python train.py --n_experts=8 --lr_router=0.000483 --n_kv_head=1 --positions="rope" --init_std_qkv=0.0175 --lr_mult_up=1.02 --beta1=0.9 --lr_head=0.00882 --steps=3407
Below are experts of layer 4 (counted from 0) of a mixture-of-experts language model. Rows are named router (the router's row for the expert), gate (a neuron's input weights, with its number), up (a neuron's input weights, with its number) and show model dimensions 0-191. Each number is 200 + 20 x the weight over its row's rms, rounded and kept within 0 to 999.
After each expert's rows: "gets" lists some tokens that make up at least twice as much of what it gets as of all text. This comes from a sample of Wikipedia text that the model never trained on. Tokens count by the router's weight.

# expert 2
router,181,184,144,189,188,203,200,216,236,190,182,181,180,229,195,230,219,235,195,211,194,199,199,227,197,185,183,190,200,179,176,163,160,241,236,192,186,219,193,193,201,216,183,210,188,186,212,202,197,192,211,207,216,177,161,171,221,241,171,192,162,208,224,177,215,204,212,209,215,184,210,180,181,223,205,213,213,189,219,211,188,211,178,185,181,200,213,190,173,222,204,217,206,180,186,194,222,208,200,172,193,205,194,202,169,180,253,189,201,213,191,177,177,210,203,199,207,179,192,167,210,168,194,216,210,203,217,198,211,189,188,216,244,205,196,187,219,237,213,230,179,241,218,232,209,189,230,175,228,188,193,196,183,210,204,175,196,178,202,181,224,175,202,225,180,189,224,219,184,167,207,213,216,204,157,161,204,187,185,178,249,167,199,181,210,189,172,228,220,197,175,184
gate8,229,190,202,179,208,204,191,194,179,186,231,242,212,216,184,209,194,206,166,221,221,226,214,182,218,196,205,174,203,207,196,198,228,191,171,228,182,209,213,182,187,187,218,204,196,241,178,221,236,213,206,210,239,191,214,190,211,224,194,179,204,212,185,219,198,209,206,213,174,188,209,184,235,181,196,216,187,176,212,191,207,188,226,182,181,204,212,198,237,197,183,246,217,242,182,210,185,221,207,191,200,217,207,165,210,224,197,154,189,212,209,236,236,183,170,211,180,189,211,205,217,192,173,187,191,194,172,191,209,193,190,242,167,217,206,229,197,241,201,174,220,183,199,174,200,202,218,164,206,161,204,185,213,208,209,208,170,195,231,219,173,145,195,224,220,241,215,220,216,197,183,208,180,213,195,162,196,196,190,158,230,181,205,205,185,164,211,222,191,199,182,175
up8,196,218,222,186,227,217,184,179,178,210,196,205,185,194,225,201,207,202,182,216,198,244,204,204,189,170,210,132,234,175,221,198,200,203,193,213,165,160,199,187,184,168,206,175,190,218,192,207,197,187,205,214,213,205,218,197,229,223,232,198,185,227,239,239,217,175,183,182,200,175,233,202,223,180,182,185,171,208,198,210,185,203,207,200,184,198,200,207,221,176,159,249,187,180,206,187,209,191,228,195,207,270,220,171,194,193,215,187,224,233,216,209,200,206,207,187,157,167,216,195,239,205,157,172,214,215,206,198,220,160,224,198,191,216,201,202,233,210,222,169,201,195,215,215,199,208,222,199,197,211,196,190,179,186,191,214,175,183,219,202,195,182,220,204,224,202,184,200,167,182,193,195,175,194,211,182,206,211,172,188,210,219,173,194,190,244,199,196,200,176,186,222
gate9,185,170,184,181,200,220,212,216,189,226,200,194,197,213,193,196,168,223,162,220,183,147,225,217,200,183,169,203,206,198,207,217,210,194,191,222,197,179,203,202,217,195,210,175,215,205,201,211,202,188,142,183,182,181,172,202,196,232,179,172,176,204,168,203,221,193,197,215,225,226,177,191,207,211,196,206,192,216,222,224,216,192,191,173,178,205,225,189,175,178,192,194,221,183,204,209,198,225,206,160,175,171,221,193,186,234,185,183,205,210,217,230,189,160,187,176,170,193,215,184,189,167,180,187,193,196,214,207,200,228,197,207,214,224,218,198,169,225,247,193,168,215,166,226,256,181,199,196,191,204,224,161,221,167,192,199,202,233,193,197,189,192,164,187,203,239,194,207,216,217,188,185,207,208,180,200,228,230,167,172,201,207,204,197,165,210,202,244,227,224,218,186
up9,221,186,212,188,222,184,225,193,255,210,195,200,157,200,213,187,214,233,175,210,207,205,200,174,213,244,202,231,217,216,216,178,199,199,169,192,173,186,181,187,167,196,220,180,207,191,238,193,191,204,189,195,182,194,209,150,199,194,185,223,209,207,198,240,195,200,202,196,239,236,202,201,184,197,182,210,216,179,238,213,205,212,165,209,173,201,190,177,180,194,192,208,209,169,197,181,234,226,187,204,207,241,205,213,202,208,195,246,199,228,229,197,165,212,201,147,192,186,170,180,193,184,240,156,218,215,197,197,206,205,207,189,169,205,226,192,203,235,180,186,208,187,172,234,189,166,209,203,168,232,209,216,169,216,171,208,205,187,182,214,180,181,193,207,209,192,214,210,220,209,207,193,204,177,210,210,215,243,224,201,196,210,201,210,213,190,180,229,227,213,223,173
gate10,200,218,221,211,201,197,221,194,211,178,192,191,181,178,183,193,211,178,204,198,214,208,181,207,199,206,218,185,182,201,167,197,202,247,228,204,176,191,176,212,223,212,197,218,224,199,205,214,190,197,183,240,182,194,199,203,195,173,245,135,184,204,215,207,210,180,203,191,216,196,197,172,180,209,237,192,181,185,180,210,214,245,187,199,193,178,209,207,209,221,154,230,196,211,204,198,186,208,231,215,201,206,219,213,243,215,209,162,233,192,187,215,189,217,213,185,219,193,196,242,166,217,220,209,194,204,192,224,206,200,213,226,188,224,171,192,222,207,192,183,213,225,200,196,211,198,191,184,234,202,196,187,176,159,232,190,198,197,182,169,191,199,236,217,221,233,213,180,195,190,202,206,169,196,162,211,169,209,167,168,207,183,169,239,183,266,171,211,196,191,193,228
up10,235,212,173,221,227,171,244,196,217,149,204,206,190,190,211,216,174,166,208,224,197,245,182,191,220,208,222,194,179,187,163,217,191,195,222,168,200,198,195,160,237,220,199,199,198,229,192,189,183,170,149,179,208,184,176,192,207,206,179,188,184,187,182,206,200,205,196,182,199,242,214,191,211,218,249,193,176,202,175,200,203,192,163,190,191,219,211,187,201,183,206,254,185,210,197,232,199,243,192,171,180,177,180,209,200,206,214,185,201,206,180,215,204,210,216,202,203,212,235,178,161,210,212,193,211,201,209,194,224,171,201,225,212,206,191,230,205,190,212,201,232,207,210,216,207,207,190,189,196,188,201,199,184,184,209,201,203,202,212,193,178,233,194,174,210,214,230,207,260,216,167,175,164,205,193,209,205,174,217,200,212,197,178,211,205,198,166,149,195,192,224,185
gets: "s", "|", "ing", "-", "ed", "d"

# expert 6
router,174,232,179,183,213,198,225,165,192,217,202,222,188,221,204,151,200,224,210,171,202,205,190,219,214,171,220,203,224,200,210,222,214,207,212,200,241,184,197,154,177,188,179,191,203,172,181,175,197,201,201,221,224,210,173,238,195,213,203,219,221,211,227,198,224,175,227,181,177,218,207,222,193,202,201,179,210,198,183,186,190,173,180,156,187,201,169,179,222,214,218,195,190,150,186,178,203,205,199,195,225,208,222,217,245,200,179,185,194,181,232,188,177,168,196,205,172,206,197,200,225,218,218,232,183,213,199,243,187,195,243,196,179,184,219,196,195,167,170,209,226,216,205,205,177,223,221,162,193,164,219,179,217,207,187,192,183,218,193,191,168,198,197,227,176,234,210,172,216,172,195,212,200,184,216,213,206,191,217,210,211,167,217,220,199,197,226,200,216,154,190,216
gate6,185,183,192,195,198,200,207,195,192,204,214,163,209,218,196,222,167,208,225,226,203,196,197,268,195,171,227,187,186,219,190,199,224,213,207,238,226,202,218,186,199,222,231,175,189,213,206,214,194,237,217,190,182,184,197,208,236,217,187,206,210,209,181,190,262,227,160,188,200,212,164,174,177,160,208,214,216,184,228,223,161,195,196,181,191,226,206,188,225,207,211,182,227,214,191,192,204,213,203,221,169,237,231,202,203,178,234,218,200,199,172,189,194,182,203,229,167,196,196,198,215,199,203,200,193,210,185,217,193,220,222,204,193,233,186,195,173,212,217,195,219,167,192,205,214,209,204,164,181,214,214,191,181,227,207,172,200,178,215,213,240,204,149,206,228,233,200,202,213,183,215,201,203,167,214,213,169,163,194,206,189,182,210,214,202,199,218,184,177,245,191,222
up6,237,178,169,191,191,213,190,215,207,183,200,219,214,166,205,188,197,157,225,211,207,207,200,170,161,209,198,205,196,162,190,180,200,183,188,191,192,204,185,233,176,204,182,221,218,196,196,205,202,178,156,194,200,215,232,183,222,190,218,196,197,207,195,220,199,180,199,207,212,204,198,211,210,204,217,231,176,174,181,218,172,158,210,196,220,209,189,228,162,246,200,234,206,206,197,227,214,187,227,210,228,190,206,149,197,204,199,201,182,230,234,216,192,228,202,185,208,207,199,182,222,184,188,184,240,219,211,204,228,185,203,215,205,203,218,195,200,176,180,219,144,228,191,196,233,212,185,199,257,204,199,241,217,166,180,217,226,198,205,195,164,219,250,193,160,197,203,194,179,184,172,198,194,208,215,196,227,202,169,213,190,189,180,181,219,196,221,223,206,182,192,181
gate7,209,220,213,189,200,188,198,186,218,197,222,217,219,192,196,215,214,204,213,191,189,206,206,213,204,203,232,228,191,197,222,210,196,202,206,262,211,187,188,204,187,187,183,238,193,205,195,192,201,195,188,231,208,204,170,200,187,207,194,239,195,183,203,198,201,181,190,190,163,188,210,186,208,168,225,202,249,197,202,211,191,208,194,184,226,192,172,170,224,209,215,168,173,216,214,206,130,160,180,152,224,175,239,213,214,211,219,184,152,201,192,211,215,183,223,204,173,242,191,218,201,184,229,162,176,179,162,227,201,213,202,221,180,218,225,177,179,190,215,211,199,189,208,192,182,202,211,184,170,205,216,170,186,201,179,188,201,209,151,199,209,197,194,189,215,183,230,227,233,204,157,210,210,187,189,211,199,204,224,185,211,202,160,215,153,212,198,174,211,198,197,223
up7,203,212,216,201,216,185,181,179,213,214,217,200,211,189,220,215,210,187,226,221,198,188,191,199,226,216,229,243,184,201,214,229,204,202,201,245,227,189,209,192,202,189,159,217,193,229,188,205,205,208,198,216,219,204,158,218,206,246,190,234,198,182,197,216,213,187,202,183,165,205,196,211,183,173,198,213,238,203,202,199,175,220,184,190,226,204,175,166,207,227,209,172,168,211,204,208,179,154,204,182,251,195,230,203,243,170,226,178,217,183,187,197,206,200,221,223,185,209,179,190,211,186,221,158,184,200,196,224,220,184,220,186,180,196,225,199,192,191,200,239,196,174,202,192,153,216,221,200,169,189,230,201,185,182,176,196,195,199,175,211,195,191,192,200,190,172,202,234,230,207,162,214,206,169,174,196,213,206,233,184,181,226,164,235,169,198,188,173,214,194,176,225
gate8,167,220,186,202,186,193,216,169,210,190,202,231,189,214,181,199,191,204,200,179,198,163,183,227,205,200,165,205,231,213,206,197,180,239,241,214,186,200,152,183,196,227,204,207,206,192,189,218,187,212,179,230,211,173,207,207,240,192,198,222,205,165,189,189,183,190,176,199,169,193,188,195,208,166,212,177,207,219,189,188,218,172,199,161,206,177,202,189,207,175,212,165,219,205,170,183,188,192,173,212,214,176,220,222,204,209,185,182,213,156,188,202,213,159,182,201,162,214,169,214,175,229,216,207,163,174,178,203,202,218,173,209,179,215,201,208,215,227,204,168,226,193,212,192,202,196,218,184,174,198,238,185,204,195,191,166,215,226,189,217,236,195,165,188,227,216,231,229,213,203,209,190,205,197,192,200,190,206,221,180,203,194,181,179,181,168,216,189,161,251,217,240
up8,230,190,195,229,234,200,182,230,201,180,189,183,223,175,211,192,208,215,243,220,195,238,241,196,192,203,222,213,166,177,220,200,205,184,190,209,208,207,226,231,204,164,204,211,206,219,228,200,210,175,225,169,172,198,205,196,199,218,180,177,184,202,214,201,203,197,215,200,197,218,201,197,185,236,213,230,174,181,236,202,187,240,226,239,196,190,216,174,190,202,180,211,172,213,218,223,183,194,227,199,176,207,199,158,219,198,222,209,188,210,223,201,205,236,234,178,234,187,225,194,205,147,182,198,228,185,205,189,202,189,217,203,213,204,199,182,199,200,216,217,173,189,176,207,201,199,219,211,224,221,171,207,178,196,190,204,189,177,188,187,202,223,220,188,190,180,193,156,198,186,208,202,160,185,175,165,213,177,201,218,219,220,206,177,201,259,188,227,235,192,176,155
gets: " the", "\n\n", " that", "\n", " The", " he"

# expert 4
router,239,195,198,204,221,191,193,217,226,174,173,203,206,167,183,196,194,186,192,191,251,194,212,188,177,204,213,216,180,225,233,203,213,181,176,206,196,234,190,233,219,190,245,172,174,247,228,192,198,212,202,192,198,198,222,198,185,178,193,205,213,185,211,243,186,204,168,191,209,179,205,175,207,206,201,232,207,191,222,189,211,213,218,228,222,205,205,220,193,225,218,223,211,237,199,188,208,223,218,209,169,188,188,174,163,199,153,214,187,213,210,210,207,223,186,167,235,227,221,184,167,197,217,164,213,195,195,197,212,201,186,201,170,210,191,217,149,212,191,168,170,207,187,194,201,222,176,234,202,202,205,208,234,174,202,206,224,189,185,189,197,232,184,185,249,182,174,186,185,227,185,224,206,192,230,218,199,206,187,210,194,224,197,197,199,223,185,175,175,218,245,223
gate6,217,216,222,220,193,210,161,193,200,230,204,193,195,222,192,188,218,196,210,212,189,221,166,192,172,219,251,191,210,210,207,169,211,187,196,220,244,182,155,188,208,207,239,220,208,225,195,228,198,202,204,196,182,145,213,198,209,210,163,204,203,161,173,228,198,228,176,204,194,186,172,211,221,227,200,198,215,214,222,205,171,201,202,190,235,177,265,202,218,210,165,199,213,201,201,219,185,198,182,205,177,214,197,206,217,155,214,209,234,218,192,196,179,177,173,219,204,190,186,202,180,190,215,192,223,203,199,185,196,201,193,234,220,206,152,188,172,219,196,188,237,183,230,177,210,251,208,220,187,220,207,190,203,227,215,199,180,205,185,225,207,179,216,175,206,206,197,189,235,192,192,227,197,179,182,180,217,185,217,204,182,221,203,199,206,181,216,171,170,215,211,169
up6,180,206,186,191,205,223,197,222,222,210,191,202,207,168,189,193,169,211,211,183,221,212,197,182,197,202,168,186,218,203,207,165,210,182,166,209,187,179,203,206,201,218,221,195,204,209,181,191,189,204,235,198,236,162,225,213,229,193,206,196,232,157,193,188,186,186,181,186,176,212,192,236,207,239,197,215,224,186,166,192,202,161,204,212,172,171,199,232,170,210,258,173,229,173,171,211,190,200,215,203,206,176,204,208,192,191,231,188,215,186,173,199,200,171,211,206,194,183,183,224,209,198,207,249,219,167,201,216,208,133,203,217,187,191,210,227,191,196,198,177,218,216,185,200,188,224,180,192,177,213,181,200,216,206,193,215,249,239,187,193,202,205,180,215,198,228,192,190,217,195,180,207,240,200,188,187,200,213,198,221,228,203,226,248,180,211,212,181,168,187,232,182
gate7,197,185,194,186,219,219,240,201,208,171,208,256,230,211,150,226,218,209,179,213,214,219,188,198,199,211,211,181,204,175,191,181,238,200,204,202,229,224,211,196,227,211,185,215,222,226,181,195,210,191,221,210,219,207,185,221,193,151,228,179,220,214,170,193,215,218,208,205,213,207,205,223,240,215,177,196,186,214,207,210,190,179,211,150,197,225,203,233,209,199,176,211,194,235,182,188,183,207,211,205,230,205,220,194,228,234,157,177,179,220,217,198,225,193,190,235,193,219,216,173,227,209,197,225,184,212,227,183,172,196,198,186,193,219,203,212,199,195,179,185,206,204,192,196,200,203,205,196,158,196,205,177,224,221,222,195,182,219,177,191,184,221,207,241,186,239,213,216,195,181,183,215,190,238,213,190,216,218,213,199,202,190,176,212,160,159,192,162,163,158,214,196
up7,174,197,206,240,226,206,198,187,205,210,199,216,209,175,233,205,231,221,172,206,202,211,174,202,195,180,209,213,245,200,201,147,173,212,205,216,210,187,193,190,210,206,174,188,212,192,231,187,165,210,209,212,210,198,224,213,208,200,252,201,193,220,219,169,159,162,229,206,206,227,188,220,193,228,190,223,195,233,217,211,197,198,192,185,201,197,202,199,186,199,187,191,181,216,201,230,196,198,229,236,224,231,210,206,222,254,205,236,215,188,196,205,235,200,212,233,184,176,220,200,218,232,217,236,200,228,212,186,204,182,209,176,209,200,208,176,230,154,185,248,195,203,173,209,188,196,195,196,204,201,178,237,205,216,241,225,195,216,188,189,200,172,233,222,183,202,191,223,190,199,195,197,200,214,203,188,202,239,183,197,178,188,177,222,237,192,188,189,161,187,185,177
gate8,201,196,178,215,207,171,200,192,183,211,192,188,184,197,216,200,211,234,182,207,230,176,218,234,171,209,183,187,231,183,205,221,187,200,236,162,217,194,172,220,196,222,217,199,190,205,178,203,199,211,157,192,174,186,153,182,236,217,198,182,232,240,182,229,220,204,215,227,190,193,230,173,224,222,188,215,208,217,188,216,204,221,182,179,187,203,184,183,219,208,209,230,212,206,233,166,211,146,211,225,189,237,195,218,219,227,232,199,172,204,229,191,187,202,162,195,196,214,181,226,187,215,203,188,204,190,185,216,190,226,176,194,169,206,208,215,174,180,208,222,178,208,218,232,221,180,194,192,186,179,207,218,207,180,193,162,169,228,190,210,172,210,202,200,165,197,205,188,210,178,196,182,162,253,206,187,230,224,235,204,196,196,211,190,192,197,201,200,206,168,221,222
up8,171,164,209,201,229,221,211,197,233,167,222,210,198,192,197,191,181,220,190,182,195,198,186,206,202,216,210,206,195,198,208,188,205,202,222,210,216,200,182,177,171,232,117,224,177,196,217,187,241,204,226,198,203,200,245,195,210,196,212,213,217,188,188,223,197,205,196,249,183,213,171,196,215,199,222,180,204,124,207,184,181,180,202,169,212,173,197,202,190,201,203,144,217,188,189,186,182,228,192,207,189,182,177,181,191,222,182,208,194,197,202,188,255,165,209,176,176,168,184,197,213,219,219,200,238,212,207,189,194,209,249,189,203,199,215,214,204,222,221,188,209,211,232,219,203,200,202,166,167,173,219,175,199,199,196,165,210,200,189,169,193,193,205,234,205,206,200,182,199,223,224,207,220,184,195,199,213,212,207,198,214,177,216,177,197,193,215,214,200,179,179,220
gets: " |", " a", " (", "=", ")", ":"

# expert 3
router,203,197,243,195,213,206,195,206,191,211,191,227,222,215,183,220,187,174,206,232,180,203,189,170,176,209,214,220,224,185,190,183,229,177,185,161,217,159,224,181,220,222,215,224,191,226,175,168,169,211,200,163,209,196,210,170,195,203,207,224,210,160,164,189,212,214,178,175,194,178,204,212,189,153,185,201,204,215,206,206,199,225,206,231,208,194,210,214,186,160,189,184,199,207,185,203,186,207,207,234,170,233,195,159,188,187,188,232,203,227,215,175,238,213,200,223,230,187,247,198,196,181,185,168,201,185,170,219,192,211,201,225,216,192,184,186,212,181,198,205,204,215,189,200,214,177,217,222,208,221,177,243,191,204,178,214,166,192,228,212,214,209,177,187,214,205,193,210,212,168,188,193,203,218,179,159,239,185,176,202,211,190,205,191,227,168,215,207,238,203,216,160
gate6,190,204,205,219,206,207,193,167,165,188,205,204,238,176,176,204,173,199,228,207,206,178,176,191,162,188,233,178,190,173,193,214,227,207,215,198,169,199,164,192,233,200,203,171,195,205,163,196,183,168,197,186,270,204,210,215,190,207,217,175,200,190,156,229,174,165,164,189,163,195,179,212,214,196,203,202,206,230,171,211,212,183,208,184,198,174,212,187,204,197,198,209,219,226,174,197,207,209,226,209,167,190,201,198,183,205,174,188,206,189,211,214,201,174,186,234,200,184,218,199,216,193,204,218,232,216,201,213,143,180,201,222,221,201,173,194,204,212,166,205,214,175,182,205,212,173,176,182,195,215,214,235,185,177,199,236,165,201,203,208,230,198,200,169,210,190,172,213,207,202,182,188,212,229,197,205,207,224,187,195,157,230,179,215,187,179,185,189,225,220,244,202
up6,175,194,220,227,199,240,186,176,155,192,198,202,199,198,195,211,159,195,237,186,199,181,182,179,181,199,225,207,192,173,195,207,229,192,222,183,189,189,203,193,236,193,198,188,166,233,168,184,196,171,205,184,211,206,181,190,189,210,208,209,198,177,219,211,211,177,180,196,183,176,204,216,206,173,218,165,196,225,192,217,221,176,191,197,205,178,215,207,213,185,246,181,205,226,176,201,191,199,255,219,200,210,208,203,179,209,195,219,178,190,224,168,220,192,182,216,204,183,230,204,250,201,168,211,216,197,221,216,207,222,219,193,210,184,173,191,193,173,167,220,206,173,170,213,218,216,205,206,231,230,201,238,182,166,214,198,169,207,211,224,206,190,193,178,227,169,186,206,211,212,164,202,258,223,189,185,210,173,206,209,169,229,170,181,203,192,180,166,206,222,228,203
gate7,189,207,187,158,195,196,154,179,211,160,218,210,183,196,198,216,218,203,193,193,201,206,172,204,176,189,231,151,205,197,223,234,198,220,177,209,203,205,208,202,186,213,260,191,209,216,229,220,201,194,187,205,186,200,201,186,260,196,217,215,212,210,199,211,225,202,179,216,185,205,206,174,225,196,195,182,212,191,235,204,188,194,216,165,208,245,198,202,206,181,196,224,205,206,173,215,231,208,184,187,206,223,212,203,219,212,214,183,222,220,193,197,201,178,202,224,175,170,183,134,235,245,192,220,227,172,218,183,219,235,212,184,163,210,188,208,180,189,205,205,213,159,200,193,211,234,191,208,181,203,197,163,206,209,202,204,233,197,216,202,152,187,213,219,210,196,214,197,206,220,169,212,223,169,202,232,196,182,226,190,207,228,190,197,203,215,200,191,187,192,182,238
up7,190,171,209,233,150,208,196,165,191,209,202,218,190,203,178,226,223,180,222,198,177,175,166,179,181,190,215,200,222,163,198,197,221,223,168,206,221,175,210,207,205,230,198,215,219,206,205,191,179,213,223,183,207,186,173,207,221,209,200,218,211,177,174,183,194,221,189,193,155,196,186,204,224,178,150,191,189,161,202,166,183,229,212,169,204,216,193,208,172,191,172,195,193,197,198,207,185,191,199,221,224,206,239,181,252,163,212,182,183,215,200,184,222,190,217,229,188,198,190,203,229,206,198,210,183,183,200,191,199,221,212,175,199,212,166,203,227,191,229,187,237,178,210,190,223,201,202,186,190,234,203,164,191,217,215,197,195,202,215,213,211,201,200,207,182,251,199,194,231,197,194,179,220,187,201,191,230,178,264,195,206,206,196,222,198,204,227,256,213,206,180,206
gate8,176,175,189,187,186,205,226,184,227,205,224,213,223,218,217,195,201,198,237,228,185,192,156,196,199,210,173,189,232,203,199,174,182,197,213,169,209,192,232,158,230,247,187,188,193,195,202,182,175,218,189,211,220,146,211,228,134,217,169,213,202,213,190,222,234,185,208,234,164,218,168,189,191,213,195,209,179,208,197,189,217,193,178,205,220,191,208,202,212,214,203,171,208,172,207,199,203,202,185,214,196,177,210,186,198,183,212,162,190,201,210,189,194,194,214,222,204,225,191,170,178,183,230,194,192,200,201,218,203,178,196,222,209,196,233,232,163,204,212,207,164,205,207,188,230,205,217,194,148,184,199,211,183,171,200,218,177,190,186,195,230,181,180,199,177,221,216,248,179,170,199,208,196,189,204,212,223,216,187,215,204,217,191,234,197,194,162,189,240,186,190,179
up8,170,186,183,187,193,244,209,208,191,186,186,192,224,231,170,165,208,213,187,200,193,223,218,216,160,161,187,207,227,184,210,193,210,211,209,180,173,209,228,169,241,195,185,214,220,177,202,190,224,187,194,198,215,195,222,162,167,221,213,171,190,174,182,171,187,215,207,207,208,203,177,188,196,200,177,194,203,205,203,206,166,196,183,201,198,197,204,192,186,196,212,197,225,179,199,204,182,205,178,201,201,187,176,201,161,202,201,221,185,185,243,238,227,190,204,223,187,178,171,184,221,198,186,215,239,174,173,224,199,219,170,197,199,200,199,201,201,205,200,190,181,236,190,239,261,188,187,182,210,188,187,188,194,194,193,206,169,193,214,213,188,200,213,211,179,238,206,210,171,146,209,197,167,195,200,212,203,232,157,205,210,182,174,162,200,157,226,203,206,253,193,204
gets: ",", " and", " to", ".", ";", " or"

# expert 0
router,218,183,207,243,208,149,188,201,177,188,206,191,191,174,200,229,213,171,227,248,221,174,185,222,183,202,209,191,199,217,194,166,211,184,179,194,204,204,208,223,217,182,195,190,201,226,196,211,184,180,204,220,197,230,218,173,196,186,166,180,200,189,206,214,197,220,227,203,219,196,199,221,220,199,198,235,201,217,177,233,223,182,212,212,188,233,219,207,226,169,224,210,228,259,182,224,192,217,214,177,171,200,184,210,206,194,207,216,211,193,215,218,203,199,168,203,145,172,216,212,194,207,157,178,245,199,214,185,185,170,177,166,180,199,211,193,149,215,188,208,196,170,204,211,204,218,201,219,172,228,187,194,197,198,180,200,216,191,187,187,176,210,206,188,217,200,187,235,191,195,235,182,196,242,195,181,207,219,209,203,163,200,159,200,196,194,185,164,163,216,207,200
gate6,217,208,198,168,190,182,239,198,153,234,214,214,194,220,184,176,166,215,211,214,171,203,181,202,184,163,227,173,225,214,198,145,198,212,231,215,202,196,200,183,180,215,169,180,218,177,189,164,195,217,227,240,189,198,204,217,194,231,206,217,189,177,190,200,206,222,190,214,171,207,190,195,212,190,175,174,186,199,176,199,199,196,197,177,174,206,198,187,165,188,178,200,201,207,180,190,179,201,198,217,191,191,197,193,227,176,181,179,220,232,200,182,192,170,194,208,180,223,229,250,201,177,223,209,224,236,201,223,202,183,223,204,182,218,187,173,187,224,199,206,214,206,204,218,207,190,208,204,204,199,202,168,224,201,193,229,149,218,165,216,182,202,177,219,169,226,203,199,149,169,205,210,227,228,214,188,207,222,229,215,205,203,192,211,205,198,187,218,226,165,215,243
up6,231,191,193,216,184,190,208,207,225,211,178,197,216,200,194,223,203,217,170,190,227,171,207,215,210,200,178,209,183,201,175,165,182,206,231,203,191,199,220,215,216,221,219,207,184,178,196,185,168,202,218,230,176,194,189,228,187,222,225,206,188,191,199,214,190,206,180,226,212,169,239,187,180,192,174,199,186,185,213,166,236,211,185,241,163,235,160,226,238,201,185,218,236,230,186,207,204,180,191,184,198,239,186,208,180,178,188,193,201,217,180,209,180,173,205,198,195,249,158,169,222,199,179,163,223,222,189,218,185,170,202,232,196,208,159,204,206,202,183,178,192,170,202,164,214,181,225,185,173,206,183,214,240,197,183,216,181,195,171,178,167,190,188,213,184,197,196,205,168,199,221,210,212,191,186,198,200,196,179,218,224,179,218,237,170,190,184,219,225,191,212,191
gate7,195,184,215,204,206,214,207,202,209,191,212,199,179,194,211,207,184,187,222,185,261,187,186,191,201,201,214,200,174,206,221,207,216,208,223,228,222,194,188,210,224,202,205,222,180,243,190,192,185,193,202,198,198,197,188,230,213,182,203,179,203,175,226,242,185,220,184,208,185,160,211,182,228,199,189,244,200,206,175,241,230,214,200,211,176,192,207,205,170,211,204,192,180,178,237,167,188,183,201,212,186,206,219,204,178,165,174,192,171,155,213,207,208,189,216,213,227,182,206,196,193,201,188,199,181,212,192,183,211,210,215,194,194,210,225,193,188,197,205,153,162,171,202,167,192,230,205,204,220,220,232,248,188,191,181,244,199,196,165,205,205,207,199,198,225,177,204,182,188,207,197,202,262,187,216,196,171,196,176,181,187,196,172,229,163,230,183,150,185,178,233,186
up7,213,225,205,206,194,190,209,205,198,209,166,199,184,192,195,173,214,237,161,233,196,201,222,205,197,175,209,191,204,191,211,173,208,198,202,220,205,193,161,202,169,230,166,262,195,156,174,208,201,236,238,243,211,205,175,214,181,218,186,199,210,201,216,205,231,229,215,189,236,211,186,193,208,180,203,197,211,217,216,161,216,200,207,195,210,185,194,220,204,185,196,175,165,171,184,207,173,181,189,165,219,169,196,209,216,201,207,224,210,216,185,185,191,210,175,208,194,237,204,204,229,196,216,234,165,204,239,193,178,208,191,215,185,205,197,191,196,174,190,230,230,232,183,187,198,200,206,169,224,187,204,171,212,189,216,174,210,216,216,208,178,170,198,184,156,207,176,203,202,190,207,200,215,192,218,233,206,235,217,207,221,184,204,185,192,193,225,236,241,193,210,252
gate8,202,190,211,199,210,201,212,218,202,173,216,241,214,183,175,189,225,179,207,222,204,192,204,209,221,182,209,204,236,176,191,208,210,210,192,190,171,202,144,195,187,186,209,184,167,214,162,209,181,197,230,267,226,201,184,200,205,180,188,215,197,211,231,223,211,194,202,172,226,239,180,178,206,200,160,211,196,224,192,184,229,175,211,172,209,163,184,221,182,137,195,184,215,202,182,187,207,185,200,188,202,221,215,215,204,189,190,193,160,212,210,203,223,173,201,167,188,212,205,206,187,190,200,216,202,197,194,203,150,215,196,193,213,204,161,250,204,180,189,187,180,210,223,177,186,193,181,190,205,202,230,201,184,182,192,202,178,222,188,223,222,128,198,199,191,199,189,197,203,212,200,187,231,173,188,237,180,186,198,187,207,182,193,239,179,226,202,194,220,193,215,199
up8,186,214,206,176,209,185,190,187,157,187,201,191,218,205,205,174,201,218,187,175,199,211,199,190,192,201,207,161,197,239,226,198,193,198,208,207,210,192,247,185,195,210,205,230,193,149,212,177,197,182,202,185,177,211,213,217,172,228,226,185,250,197,230,202,199,186,190,203,193,177,206,182,171,216,205,196,213,169,244,205,188,255,158,227,193,197,189,180,159,217,197,196,181,190,216,211,190,208,211,189,202,200,186,224,229,174,194,204,207,207,176,184,174,211,242,237,209,198,180,184,220,226,176,198,219,204,230,177,231,215,217,193,196,198,200,178,198,215,195,201,199,233,183,178,208,205,209,188,181,184,197,207,208,197,227,216,224,190,202,153,229,166,261,230,229,190,186,163,193,186,167,200,211,207,196,190,236,204,210,225,211,176,197,186,221,212,195,194,167,177,191,177
gets: " in", " of", "\n\n", " at", "'", " from"